Experts of a small language model: a variant of Adam for the experts.
Below are experts of layer 7 (counted from 0) of a mixture-of-experts language model. Rows are named router (the router's row for the expert), down (a neuron's output weights, with its number) and show model dimensions 0-127. Each number is 500 + 50 x the weight over its row's rms, rounded and kept within 0 to 999. Numbers have three digits each.
After each expert's rows: "raises" lists some tokens whose logits its average output raises strongly, later layers aside. This comes from a sample of Wikipedia text that the model never trained on.

# expert 23
router:431537566540431473416526508459406509418466381518563509520538465490572451503505489432505435551446492515537511552522568601528485448486526523438530434500488420510722526547498516509483498501541525435565553517620530457497430598489497517498520585568543458512512531422570524519515488503465565560468469400481555499520489462458472332548470532544565455519503522478412475449574610534539627510509
down0:531538541530511483546532465510447540502496495508461501425501505538487530470528526540482530537446500459419469489433508416599523457459480456499563437508450486573388522484493491493509481467533506472473487553622453502530512624432563498498517526440587596561532541455444496528488488517593445406534439544452521623489464483434522554500503453454544585472545401394551537505501601502504538516480
down1:459487496467503483541557444542459451542578541418516479539597511460599509510509591492565524485415567449538495488544538509477491648485438457543514480491426462498391504481510534390404429480498504589472401487532547542442443395409504491463487490545436503472488500449481395533530454489544509479428502487456462424523524490441601452514550421485501513515498476543478519503539474444436565566588
down2:505502594573556486611545521489450521565536547504512554469415477510444500514619441551424509437579576608507461547458436406514474505443515515643525591490552608507554476517389565491541531478484362525500482548441391512519513525554481625451548431457588443478544554526512473498518497505560551473614505449455475377383484537565487503479534489480485514486419575509536453443482425428478520504572
down3:553482507505465449506443566540455499506530493559463530475452515475495495447622477513496564517574454486441510491466435573543472571432373503446470566485435448467452474490408484591511411368552438524492506521478484547501460581476597624447515564460551536494454383494571516530520511530497477548517520473397482490478510465430504506497541473433548483549517509475447504488515439437482478481513
down4:474510595576598468436526494444472506495564542507464562441501454521517438523470415539460616470455533443591459526585590547456528439569448412552463523490544530458517532477517516463533500425497532450441474524537521478527416420546489464476537464503408466533540436526484389430476476461493565504484527518449470450540477498425527544447573486453482438474523512396487500418481404365532566537531
down5:582519525607565558431492468398491477470476544434483389480465455477505580498520447469493567546605532547561495560538467499486452439508577443450491555495600462635569488514469523408515566496509550535432450583486525465475557488495509487547372551417446442473499530463397570473474510548521516517459470549544499553493557492522482546503452468547496491421520490441500559533500579469419461413422
down6:494425554538563497436461440396558457552448439491527445526495413503463459532387450484574601480635556491540495531481592456474454502523475508593434514558500507496517526590542493513522522396449496520492452563529540427533530515528526554489457497513472527501537460597420446467504369528531498531499560499503415542596464507517510500535498500498456451485488448489470472541539588433496505473448
raises: "ian", "/", "i", "ia", "–", "-"

# expert 35
router:432438475427540511474501474500502477504473402507571526456516564537541432560417465440513432529435484591513475574538457546379470408532565553412508407489561513525589534458475595482539515424489539486549511528604467496565454537552518465399512504544593448369480464444419520433447548474474606507430491430410602472494545518444495379460521545452537482521425421501533407481562592480499533522477
down0:561427531416500605524422437503531426567498503552553598506458408464485502484449467532550548465529525446546473576498562497536457435513493473393481483587449531504570495536531470397458536488512417460478578457529400445495435521518497501519518455465399528474455332456538476503458487471523505472523431540511485496603468558423534456535599474487511523466491463460512488494560504481485588619481
down1:479442492554378507499465494450459404495484409485459500614457451601406476480490460542433557515529343532470493523479500489581536569507495416508394534487521510573475440478511566490529547501470571459503530488464499473525554501584445479574432450467429473464517448547534507502441457413485553482434548543437473478542544503561468447409582446485403526536597464459443514553455578440449400545480
down2:450520501450504515480461376506539493471438590480459444456529580519491465515451453572392522434450535439425507422477470451579444554445568563590470545490535534443362513507372553467490473538473534505529489527486499580414429542466520482480515444478449478537407497467518409556585524529556471565557509434474578492536483481476550474522551517481382407462540495490505434516422473550453522494435
down3:545444507436510587540527544593441420550536478508469540529597431506584481503562557546489465440454463553552586500474529514551453556500411568460500439539531526462468491325505510554533459539569504397557519539499457438493411582540523429460511461552397491454559533565468469484464517475521428472557501478458554513468544479571527586536486491476524449480563487591582365529509454455527524518547
down4:499534504554415490596502437441607484566399538470470527424455522495487490524534408458445458487475499470465570437568536532454519451463508544517457480515416549594535407535519481568412570514492527456515446476546513468535484477456488490419450507516543400589539546424511470538488457522503541491422487494453490504484494516545502486618480475502521456434432492491434547552535474422581494502554
down5:459504438485558438466438463412495562422466437513527552569383465557431552478578412524544462568612479589429428420378646476540506617485515482470436580506555506503512506511423544472464534553504447508625491611531440502494464582491477482556465374587489474568492454479551495554463566511509406546504501532446473451386472457496566486353472499540432461508459435576462492521484509460423518459492
down6:566532474540395511484564543592509508522417566456563520505569426512443454505532455527628446604460481490585436535514516515537400522461588439481454507514473458520518485513534511520465509488500455430436523464553404452479458534579530580513481478470442524549468505485472497528488501568443532485549541488441527485552608521442525521468502442574547510374497484477495517516523475411501512436517
raises: "ibility", "ency", "ened", "ible"

# expert 43
router:527453449488438514472506545481460461505554431489546581494512449487509520425461539490528322522466422545531415536570513525469484484570476604541516436476467513551524496521504496485519485476512537511552524521576498560556557540462459577430484546634595447464490489543459581383398540533443525526528540405497514471541481517461496460582423526429517508542538487474472494493533554516488545580482
down0:382556469515561481584534538524561392485464498499462527554553518582512498451480566491553553482469593438617541459515534477420523521456603481531460530536472445495530448457460457470493558438500581481406521449450514545436593533434483473526643474554545420570589493511526585526597420543539421452441542581502515535556533553495512521480479478492494509474508518579490517442479544485521568428523
down1:482586440562492498519602498494560402409542538570537386495436464502563464482438536607391529486365533586553541480495498523478424481556495590509520478491563328566604508510427457489445640475555562520528492540435480498479583480572519420554473475418494565559499525534482522447495513471501506457411511446555448584433541479557512465481437522503447461407435476474445535573566492504494539515512
down2:435434467468568515557482506449552600511520461498531572558547477529519508543499544483467438506661493519595474481505468515427515551489508382534459503584450584412450470476602563513483491510521467469550436433497510564543491512362492469534451536619517470448529471492420499518475457524492506463484504502613451520573473562460560478594503497472548410537581397516534542561455481482491580500532
down3:400504504483503482556507450580466468408385515544465563482456441603530467550550441427539544488486405543501496481490493444576442492537624510374470557482558484537436467557419576467579454541588568456496538498490531567531498433472512588575501481471510557515459543552493540518508522491516480562557580581427462542451578467585480481467419459426416545433453500553455491525515461538482506475547
down4:421482427505582451437486536496488601546498512441578583478444557573515531607621533433463492406588516478516537524451491485522544391479507523491495429517575501498455529546432467488519470461486558577534470536510555400477470534432508499460561538476529439499524523488513384408594524524638422513548512519420494528474553561595497583531443546500518430460371526502440491535544482533482413552484
down5:486441503456520498502476455525514429549434462526486537549513585485431515515540436498493493446466495573548558514427475498571509550389511489593487479457541567473637510498515474576500449443490540515435489498496556401430531532506463443439505573384575474474525451485425571533533463538589452483555445488524518489527586558540444505384502470450494534446428572508400466541605507502541530542534
down6:471492511457608466495505475458528465567519426479427388452467440381468492555499495551589501371548487467577588458530520430456501441497422430498461436466494513509435488421434490469496438432396569503558497497496449575505494488489497513489517523463505331491493529579533479457595420534570484555454465526559405537489547473398527480509459508530445543528526583512495460574454562532515489561521
raises: " of", "is", "ic", "ition", "ian"

# expert 2
router:478525476495545490415562519534478553519453394429451509433509564549502513492548497543599432488575535507448543470558503491496458443509541504408579492438495420517626502486458526586470567453483511479413497562506448469546532580517524440487493539533536449461540501427446617526455536455448565451500459388511481520445419529527479396574448546441554538535445517437401477531583528496521543548451
down0:576522522558497442417411452537484542535527511462507519575447558457531482476537488506517423491474565403444569449510580556517545576478498467452494531437468517502483482555511522487508505569610568564479460471422503517505515521510465491502489522456520559467546485528495494509484467497496452520585472478590417479520454489533504481503504593520456529398527552452457537503457407550488523427479
down1:481420538489530547540461521536423509464555514523441395484497500475457531533451473552486588444595521501476500519416505462549549493457518468468475505406511489476445512555544572440602473453498443422517449562467570516534575481477537479581540462511513458428432495604480520566530506561500446489418543589504519540499454550521499467460474546577467437584592490509648451533490628462458456438407
down2:512447508446543451518442457475542573525572498516505436433557572567424534541538493532458559408523524503447398440517535444452551438469528470518552460483452503493482529440501495508573474499462551515515520506517496511440437456565479557557538441518554503443509534546467466407545452496510428526508488589486442408568472512536572452435611325511480525524500586449524446543448482344508464567457
down3:505504535456467528463478433452546453493549545504519464474486501510509478534462531474600610348523429450439524491518495465530519469501496441511485539469527556497505531481511562450532505441510515532526494602557429511497452463536511523544488472478397475447530476409510509479556436430588403518473467633457519522461436500494520507466498523607500621465504536578508442466462548511546385503490
down4:548518487584472545467463514522443411462553432499455540537455582448514546431498516550595370523523488494404512580408435574453412514499454588533574579451491443466486519509473499513513474405428484435430426565533542509456492441475490509578459502494552519498494413412562513627436558622488494474524524507558511495476526458528532525563501507501516485494512428469495521441454537549504559508438
down5:549408508463431541435441494440521463467466527473416546577407470518508477463439508493565573459548411547495505564441467501471509522428547471484491515519514487531590455601440521496516451482522523524490415496525449531571550539462550586471538391530497403469591528404586455497598496414516477468475521575472457464545497502483483402577419619527481391537550562541516482363485548464569494440536
down6:549412560499450501533526540574526478423497445510463531554499489484443453433537436480457455518513514508474458553517597493517473519468511508436508562524478559464533460567409574555559545454470545436458435545482426624491496645506523463499392478463468525496568463586557488511420490561465433510503471441443635488500498542504601481407406530600494445537534498420544547586592529496549542531490
raises: "ery", "er", "ing", "ass"

# expert 28
router:502438425444457413479502398502524545471441494489555469534471503542493459493457564462526382471446519523558534590572516523479558525586540560514511457483410440603571504458545500578475544469521451557486498465456399485536488544525479490449498493528620526463502479476481524464488432416468548432428518482538580506479535529426583464530557519498573485437497478440532420486474607553510603616480
down0:437517535475440479542471574587495405476472509526538576475591507481512454505433467430435491505380509439520482549436513529528425524452486549494451454451486517534497536536477501488492371467476471523549527477611493443572578564408492563490466452371379575434590495576523410425522553504604535516516504521508597496504505531474524413487444415446514397510490522476556450431622513479578534491508
down1:559482545540541514510446475510455411483421506488484472479435497546509573532459533502422525424538582506444458498521588491368521527494442472528423555494468509481571494453452542491469512467580553474552499441551559493479387519504468431517506476508563429466417484467435488497497576540490443543489484582469449543529525452571485542431512546492491518558417418510503587447452534512520458476522
down2:535443501464476485492460512527539533421506477488567600473533426406521516412507528444479400484520583538550490538552565443473422542532556499477444452496561592505456549473492467526488490543582539505485396425451470430550488564440619488386413536514571491486579477549530367522479552525532476569497402520416488464441495475497533577519473517513592455502439404562579459466548548484532527514501
down3:471549530514502445492539525535580589479477548526460467554515439387448501510471499508529487481585495484438578480434562531555447554541480627516507516496425523477413546534619586440473426541570497525530424520502597462541403414619487452468459421470394481409501540475482361454570481472551547490508549432459574552530502556556533402546595433440521485559427503544563498543558543572535473423559
down4:591523497431527509371451500435482456479498538551519519584417423529485544497488536517504507441500636422515492408536526451493577537678523437482554494481449531528582494430445471527544574586510568489492474447466565608538506565510477483499468513560480493580464469481474446488517478478483418494497489558427533547511541410595534477436430494502490564500498480478526505507434530486479471533589
down5:538523503452418474503446438576535533545475452530478528543450558477557517421481497521503427478510539581526597582530450420460528504489467447475460465581466575438503551475451546488536406587542491509347512483419486474494488524456589503563407462571525495439510504547519499541457552551506505502478576620484494500522509469479510527505460454474547468500550480460433470457506472456613538463629
down6:463554472389465428424428525513514522544437524498574519499542540464551535522459516507454430461477525418550519470541458463507598521578485417488541497562430549505546503501348503494559427639513477457526595483529457504549577589522547511475505425526434470498443477484577463429485471571524423546596472566518462514461460475513472462448446526417520484568463481407547498519564565467450530483492
raises: "After", "The", "He", "In", "While", "Following"

# expert 30
router:545485481493526470428456501499355532501515424498560485470587591474499537465498457454579354531501411535493460510603489510488531474584458595515468536480432504497488433502503521419531417498507546501474508524557464487646491622443511561475524493549631504515513527413412488527504504461493569491480514334505549529509525540544469397516439505448512461544489513441499484462554490473483537606475
down0:409529486478498521499536486424576499477506487505428430521480391505507496460505493454575512524490404420534522494520495474398550469600500506423498525534425417516555462559478535510502518516507545418534412514465523453494476480509452482546562420568536451512524532599432462601551440429472528460538434481481497526558500418586504466415577536498552567479467509520512524468505536502528462497498
down1:489494603459468489496490532488510502523443457504458422490570509474528471505532431490623509503521562533516481523454491582456559518535449513514525458534572507540502522541546451541454510488508478535494432478489533459493558438556554557503570484436492492506477483499448472459506386452447568402525520495501552538477497528393496410551510546513641504475470576467550565563591518467533482560458
down2:522444522427505443493567487520630520434495451420465383481493547517538493524543570502551505550553525436530512536483525546424482467529504447509514465479493471579472514538486475560520564492506545543465452500525452440472554442509424440521520490442511519468515470507478463430514521454461536427475440499570564596521539512432507473541522468488662525479393561509543548590494484523544484477484
down3:444489441445547516524587564588545551553547562480494541471539419458507519463593474475572504522503492445411575505525466555459498607497468503555455440493396487616512408409544590496613482539495549522583527482419542454484508473428523463568386496516488529406503498452519350487512509471402471543544443529401502469448517443603518553518486502464434534516525508548563562476620517529506526504475
down4:422530501456557484492507532452542446502486517423441548476551524500440504523530444559414583499495477634459427465465513472503454568451403494435513529457527420526456499495496504490541550493513544538563530495527547533502489461550421506455509544421555466488533550575461464443462436499507475468471492553466603460447460537537547515487495536571513506474496525504418500470442615545637514484465
down5:402543465458534471424404466537527531491576547474491509458491581490477487513584499529570507465507523477449516559507579545510545499524499463508425523534427439531525423521544524425583409493494532422484476514518466499509475457527504434487500498516496485504484579493574414513496465455395493561530418469498491534489603352461419475571472545522540487478513506514520467483562484465472503459471
down6:517448568580494483480349557615466448536432516522382484505541545517444480462437481519535442470432472502479519539451455525648416502420462441490464533504536467421494419542590544442466463513493441582442486492486466523562557533532600535528531457505402518523502472498558524546485554558514441490543486456428473554541627552490479529492488458450496510571436594407577491554514422429494491445479
raises: " For", " above", " More"

# expert 7
router:449493429497467435491451482518513496472494424523502449437565564534580442492442585385487386467436477504542494558544470562469573467519568558428477465470533424519564559499534505516554497491547576490438447531525433484492587602507576489532504594553609520519540460540423562459490544465425472552447456416478526443531561529478391446534613457462519488521470421484506440410506542421509597561472
down0:462579442441447481410457512515507552520582619548554609526498505526451472437455546499476613543449449523568527485482515471526367518405535575509519495423522458498533488548473484476418501534476521408469464452531547517574558521527457623475472474509487491521530574536537545500529454431490520407493559574481442516448422550472504531548558451538525556479486486517408516587510443472425563473471
down1:360484553621384519506471478488429557485471515477548497492594515533429533549546462435502539430541431564585543453421494435474539515470548501496471572543385532433392488533506477461551495426495492505488443473524560493464482486491483576540452551477508582546425498595465558513558498485457528545504466474473457412495485524488435492483509500436468496561488555526577449540493521473501520466464
down2:425581479423469512495593516532542502429489612411408581506483498580512409589445537486543606515498600383598450452505549475524470490508538478543476540438504583461474516486434505518476504563449446474554539485489543458458471428532490593551552470448444577549439503535488460464523594501551486466514514602530546493444484471506556490526527594575527499532498461476495534505461459451416470549452
down3:464527531440469483441429513520470478563526392430447533497529457473528483477582460458650543589515555575623475498517565487426482558429519485448527481513435544541561523553495495529495550362425441439413562513579516471537485446601412497437501506484538495452529443551459442527522457440561481433612400554529499423487525430498520516469455401540461416480432527527544566512540491469470403531383
down4:477468522397533461585509510522539499521422478622458480485513535547519457513447507485422423492477563492494537509390360568547448538560432517555503421466474482535489470441538456548541483472570507555496542404531529502505559430486406456502456474441563489490539564459456503438540510470430597547491477539489473633514497509512565463531446551550488456535590517553529521593467490508571498556559
down5:578431495423574543470436476515471499481507464383447518486470450564491595488548484499566437442493496469574488495584580461530537538512546509453554441523448412542425604504460452448489566499409553504481470447575499529478473468548423456440480474526549546522477532456389503585521585502432497553568476501576526407522615525468485539473426491584486524442451466531517503462464588502532507538465
down6:514502442498539529461550485477521483550469569453550502523497451524435527520584498507518468497557493474546506443569536493560497451621543426483507554565502538477370517532431482531449459528510544451484548527493552503500482471577521469506456485564456475517480510441470439533461507502483477484525531499547568487531511491590540518546507418440486466534447457556596465483494514459479463535514
raises: "ware", "agan", "Review", " |", " cons", "-"

# expert 40
router:432493516443461498473462497479486422527505382481531515489594538510522444495459468429545448549397431553570508591550570586498485474585478596461439411480494475465582516520503493458489511433529467496514470534601504541546467495449493513392513553549585405415461467489487540410465545488455577530476483416555522429585459488437478358502592478442600470483467440508524492436528555473499599553437
down0:495502546544466519489495448443499384478526460510551530447456493570564465562567551532605553442555490496584474505546546560440482526573505555540577504577530484654463516506494591503474476455430462378580600464524506514465409457564437493479437534516534481564438526545477520547482561451513481514479547530390461486445461496591498545482505438449522522552536446541495439416468537524447466491526
down1:430498552358521470510435513503505524558482527530487575543538468523465504465539457497538606567564471488430434341539452563534519453610514458501467478517526486500441568453531504477461531545513506461485472602563510476541376505445406522573440541474431585442431407554542453527491519519453529516465512520397426559531469461437549444512517496476536461384545423599494448490491432505498497524474
down2:461437476518552527470544562459561393472462487493488598381542454504555425510467577569547461558404446548447536516402440489503571562554473433451559477473453482492414550474453483469463471428455433508504578500494478485511460451569541600560543492528441484516515494588522350388453530561473456514411480561510474491483460556476524566600437573543507539520468548487430512519462500546524444524560
down3:499523516483547458388573471471478588564548520498499451422604543496498450535427535451445481472471546487449560417510473606460506490501444462495536563554465492541580471522462489504456590448476402524453565553515510430554513519560493499528451480494509539534589437581457504499572546565497439523453493468489498435539568480517437526559566582528540429474486461539560420500452496455517564507460
down4:534508526495483522419496528459514476513581434615521475470484380556492427462511531519457556508471534467513446408510570563373534435539466437451434436499474532514430441489548540517553504582473558461558550473475518524538484414476465552456534571492482474505506507488413545507524576524463589548455496498528392572481479521434491486496461433438429611589498522471459557552506579409473401528595
down5:494485534538523532573512552502468514483547502509475531463467602527445527504519393498452441554519530474521455509506534514435457481457509481496519546465411548428405536416512490424547435591520538458448501448356619499440555589432504525419431514310483561521538469569484526470527550539491453557551538524487514548468431504518493511449473489507572582563473464548454558422479469563452434491550
down6:483548464458484445510479518392494542480546464524522454521460517521480438421517531483586482488420510480491520475510568534385567447543524516525573492535438471549419531452531503522560534533532573570466464474510441391578451528566485546515503541422436524645486478449493409570430497428574461532494470475452499511547469489489448562486456548442478541461429578540534592513506463441427328483572
raises: "ament", "aving", "igation", "itting", "aled"

# expert 39
router:467440482495526498487466425476437488515487359521470553518565514531502525552470519455514328545485371568544461576517536475481520407509494501518525516457536490464517484466532628486472587420443517509538526520557488522591533571522470579490482511524695561510521508434519528529441507484496571502456535387537633460587487536472515454540448495451560483496418451535469456411518484546481538532467
down0:597555478504459479585512522481587497508561505495415464554591463525438462535477547525484514473571504446474449476445581547452521526560463526530539538508421442443510468492563610538539501461522452451466543532569495526380393381567463456499514625392434563528528467545538493518505544437452498491533519531521514501548628498517418498453522440507479522492493431468465347593463521497496553529484
down1:545561465454539521471563498536523442513493499486514551459526522495403479485494590489440547512497509534485535513574528531443572507528376524464501578434527439558516550517512446478410482399506445520570546604493565494476535468473399457513470518528510439523447409496471490592524477601619500427549538482502482498460496544404437495481537485440400460525557511468512503514452432492518478549375
down2:517473602447503454416481540451482491448484532506505473570439449452515576462424546477462438516482508469484495464630436559595494529496513396506433510644516553508524424623438532557453462547556508459532548505545545475580501384512559500454537493517452554520372471447500415467490544565448449575516530573517495540536543505488510500463531546508467437572570507482529554468385513580475512543531
down3:466477446420603525444530513536518508486513521484542560462512498505531440559424533447546463459548530466534459509502437423542559403383548471507516543534434621468482483593486452551523409515419526430443420537502407434487519446554531403467550548471563410460463429482465469498447428476536431476533486434515553467509472473476586451524494524457520528476518583453512431435447502577424460590507
down4:535519510445583546481552476519455456541481524439425479479526517494550561476515494479536477531498477543473510483460453563498613498515491500472491508549524500520455510565505409426465512511482511519470409510456566456448501508559511537513442542572505428547573480559449517574571410441443462493443549456484410470450454406514641476361465539547536525461399528507454509487545527507463419506484
down5:506470487483562501560530475497582444544485556485459485445476526493505601511522459473581471480535495480480448481444605542486552536565445557468556482525417567525463454594514570508541547464519552454471541541465526448444463446551515511473467601523533436525496461525516524524516479451485508540463494473528530462480485481467569481595448545470559536482418429508487461555568561465493424565524
down6:411546522559494518501455516411480466462505573480540447492516528492538499545572547508429428515494528508551543511445569482616412491488425457468478586478538548612485459458543585523456505520536473470534484568596509497487596520525504553393470564473488541513472459500548535553458478500518515511508480478441420536516500499493454501507477576464490509427579496533588517564464527511536576526441
raises: " to", ".", "’", " and", "ope"

# expert 31
router:486470505478448544488446465561488486500522401519486457461556548538514477514474506466517436530430417513547506563532484553391489434580521566438499424475525478516572484479521511494574476415526506500508535501547452538560463550541530498387535504524578483492478480508479514454462483498532577532444536408410555475515490595435498431525522518473485461437410387468585494399547580483503599481466
down0:467511434413543625538488462535431517537629472477451420522470595525559494523469413510461605418531635420510507448464460500488519483413511498635506520476467567467441564450468441490499523545545488449579482450521581454457451485489533526481516527525446473531536598552464491453553439512526412453565494544576406473456498478423533503494543468467518539509569500508559492459558532493470510543527
down1:567508501582580514433538441483402470503604442524500506491420457519555436514490493549514546436409422473514530460559465514396516480575519501516508459428503514592490396449514586555521587443471513544546521516567499525532464471553530535499485513508484562476474608560416468470442493436516465557453520466418528554528478600387603478553552534523465539548517435455502522510457536457456514542509
down2:605517686498500542508481488579554576562423432433530527526498599490503521553578435467488574438627502487539527545434445473495492423512479477519436471484449509538535514500518521562487516446458497438458507412509505495467508490497465457487517457503501496452467517573472510525534472552505462467566437547496548459486562489537593552506569505444481591406473450535484481446503575499511515387456
down3:449544500567562499548415470509540452527473543487515485479538553560507562518466421436468574474520563551482554490449542478536541493329623497482480506477447484478467514582501448567524536504487536487478499497548568534539557486418542436500509428485445520480514507484482466529542530595492411489534408578478537428481454507535607575503634345466505388438464492505493514499454497493474449482489
down4:534471512448520494505580521438519518427547523536553537552480514480431488433534557545500518529474439488459571552510479476564535510493599476472395486563595478414384455493527475526490480606531565513474589479502567496501469439575482532533464483393418446394583535449523426535481451472532524495471502541546486536504417509580558491457539502550434514498515477536629439481431502496522480556541
down5:441483516479545537546464456565472506558510583552568697526507509547485507523570494510478591576423553496428609488413465537527532447478503443505513487443466578454457405431465483526495474616481480527502538549601466510523436495539454572494546484503426541490542554541438458534527441508497567554512484466534466579466521471533629564505483469420472485492488406552579531391574444482456493465580
down6:555517495447585519437433536467410531587467601520543440452450602451464483452526457480541564471481565453454504475568412518455645510546481473544513497488516478593452516525502479516472468569451470511509448514540513475436469571509481520485502484513335486432481486452476537518443558525518413405400467606473430561537492489524490376410527447474478507429506509565557516484566529486473452432484
raises: "fort", "berg", "ero", "ief", "ment", "ales"

# expert 46
router:480494507504439474469609465536464561520453425543561438518550553494472499479470522482491461499386512515532512557551469540476467470520479492547571455458579531543677381484525587473517530423580515480530660445528476443566510596556422456395477577569532503574549474420469552415424441529468462557467522352417562489521565535513474388516494527488486426468460472465488530438537556514550527499476
down0:463552496499565562577510516484539507463572508461501428502482558544532544533569499429449538477490463513455430561495545468383546434508486431487535521509443545548543424426504460517447574449523568390461508507539494564581523503486511519497563479488534453467465474420457560502516510511516432385468486547497524469405541574455502567527521465421481510406583564509356550372463501508535459469488
down1:594529509459565580481521527550485453518593461466539527563426411423566581493446580520524552408706580495601522483407587393497425458498486463523501594541465554481523432545428508525595476363512526571450473500519441519488481540537539528453507558577495459531610474535548426494508488506498500472496576480502495440433434467506409508517575482529484555498422509502539523375465542556472424545454
down2:530486511531466444493470564550527469454492551487525376546514490440511445427452523486492492571559474414566519530469552570458466594531519590511482445492500464533472541515514530464445421540492458572447481490544459525491506349535504482588510458513435427502507470411496463520462458468487590520538542448482464501563443507505529518523503450529518601530498492546554499419583435557509495481534
down3:530523484500479485520502552510555412556512549438529548500444475610424574481643571493491578434486441511457610508401502567588502477403576560471550477476521516497477587523477444533510539376544440533507526495504469511474509497467532575437577487477538444496553559514502522464601555555568487479507519569515525507433495452527588539489459427461552511416498395551539427418378481377537384538507
down4:517509516452514465431496488499569453446556444487453542510466414610513435589536506504637514444451518490598530527542498534484563579552434502503569483597550486462477532575420495507525507434504436463485504555505464507516483516568486526499529564502539485470463495510535450408524475498484506574478530545506495401483432522414512534537510483496541537441489418464457527446520491512509459529555
down5:495549470404529552439508437477456536394445454463459501492513490377577452524455419537368524476483499495535540484596533462516518538478509482444473516470542503556542521562492513535495516565548486499531457562515461481537361498522446495567499486466617447558496485555553539559582493554604376451433491507523483546455478559429536516509475573510550483466493428570516460524521508456513587432504
down6:504471532571418432568489516417487556574567359545508518459450511468507464488519522453483411593532565566518552377525485504493521531501596519414480470518505564498548531430476487524474517458466496445451529386454459486466529448546458493490553430436550546469405447514502429505514507564424482504519479511488517419497556584506473601536470522565445558534542617505527472486567490651449597497505
raises: "-", "ing", "st", "/"

# expert 38
router:431470516544525484394501460526427501459477465491548458558549554496397453545590485508498443475477469559543553586554498549530403410487459530487540478457610507507587514507509501520533487430524531459485510617494462497615504530543530490345536569524595478455577497448509625459504477423523488490518474457400591498444496608512499462549463443419505533556492414421422469543477566549482527589529
down0:546470505562495486572573520512580531552550514453463395468488490526420539484525475533555489550467542529546554520382529455529539566444515503575499517439442445512498500503539453505561539575510443473400471424382474434497599555627466445521381523379445375500607567518518481483519479417480524490485533550567592457546440542497477512481489426487445511493419506547447514571602457390465547405539
down1:528466469471508543463414512475453372551453434450483449529496501514520504535435542485389547505518543491467395582460561559492556482473423561439413513520609493551484449554467487480457410478538510492504474555515520501383427467471503512423429529500493462427487481431517454554522489576470457547475497553531409445496479496641486581388601416452499483460540548438554449556492546487545448580455
down2:517571456481506390517486562518474470654546470469484450481440482504476474594534420538480492442618594537392432507472480491574451441454371438476470534561512561538502531582576525495460503560509448388512417531426530515526492515594536451477533561490452549481490604532537522558542485450490512600489447478547467499452458527572502496485563537489561461587496482498479432552607515499567458483510
down3:586510553456530590481454474487525411532512558501555513554517550532447567497545477526537539454525466515508460577563490495408509496565446521456451512441481585447507428458564534565508503500532498539509499514471547461525512503566499528552545471432417479420434540523521718470485512462483512460502508504455523572410439435494427513478598422548445459466504515465490446537578577527443504513506
down4:429579508473456543449487478513415524464511409471441472514502554558503579572578481509537532485567475429431468470551554603447485540510448468430479463551538513441493524594526638473457462518541501459481448417536486515537480505431464518612607575514527498508437520475482558537532429509545491500527484419462494537471489479466470481413595442499578463421551505586510545491495533442593469523464
down5:495488538501447473423558459453479413558374536534446530528469554484462461458474463571501560551450473485490525472516535493412466532547524440545468487547541423493520538516560458471473488535497453526571588504477490605558496612434510473494533498502471523458510501485407545512558568473492597570494477565420497565469453535519545415516450544476396484506568525618496503566488553496498430531489
down6:531444504473533505469572567624577486370540596503545492532496484502525518502540547552503546523452502435532451446488557470440535509464473490452502467406507481535527473539543542501448525517499556515529449481539524454509649476558518504482534498606526461479513421495491533482571608521481422483499500522389528403438442488375555452530493514494537473489456582491475540483460599499519440501441
raises: " arrived", " ev", "erson", " of"

# expert 27
router:558496498460504517436435489520443562572555513414401475550523487409582466480504546399508472525470537517518541623543458507480484465603485490497513441427618467426546455492488653538524519542514502560465486533492489570564530522465495545507564510563517541469487477394470628461502536424466545509465558490509521454523454544524436438510547572498580482535413489439514522456522501545550503566502
down0:564477495515587496467487492413564488505374490532531541545511497443475514425504479469572501540465522448492497436476479547553494595472595454456541449554458438521507484526560575496547559461507340531475467538420502549462479464477492519478518546504256541464570414511522524389611494423438501568443381480515578451476513564453587526495449459446493501472523555477535477515568498424544538388507
down1:488473475482515515569482565499615550596421582450484488522491449658430455532482475487530606497537436496505533393462419536494515446429503594573475446559472492482504418500427464607532462536469569513524548521440421415479537443616459555501465440464576485438583487505509511465552527525521437469453484534480481547506511484425448475589447484535551495522502570583546480554505519453472484416441
down2:521543573523639480451518488412447447482539474523475556487504454593509571577489521530447498498492472531476484429454450534436424495425581516548512525585592527463524548524467466609451518548510551495481496518463513473437582524451500482429479487522595546479444560490558497458539406506550478544498474452450448507465501403579589559527493472462544525465427542524580450514552398477458504459502
down3:416571494555441405491549462438524510505488435430591549479473557568518490475486418516416458506419454396473517529571570504501558553470610474472473532481552466498546391608514525563501466439508534531528491460465413527497519437536534485466483498439589493498516515589505476476546546504487501524522510509511582530452609473570491522564432558409425474506523552434477530502480446513454424480524
down4:437562560509464502510448543527451471443482511527459448417510548584541444544513581459517554464571497515511491549443479490536479528485499524469487469538498458481469463432379510480546555522566519527475503531389482490492479444518404523475487552477606481563476513527490486477502550545444508490517533483541419549523587332560449547523483544544509521455460524597625486473518465500503609453512
down5:489522483488466509555549467512506602532493547485482429489474511519471469469507537479397554502481556453489573452404489441530465477462548575519502466502538535457574480442497504402523495526386474529499453591522526545476508435564552446480509458501522417497563551421514377511502551586618465453457550443525466513496565455521527500502540579565522450503560474430472532578482487475488484502454
down6:479506514493498452511540645499512536517513582510501491482487524273497486490487491487464532514511540512522537497484516485521499516514491564524541487533484499492314493516484490531510485535498482497524512450513465520524473502534483506511504507485011585501467527479500479484450509540491518495501528642526495517479512466505457505485552500532477521504494468515534490498501510525608496511475
raises: " the", " ", " a"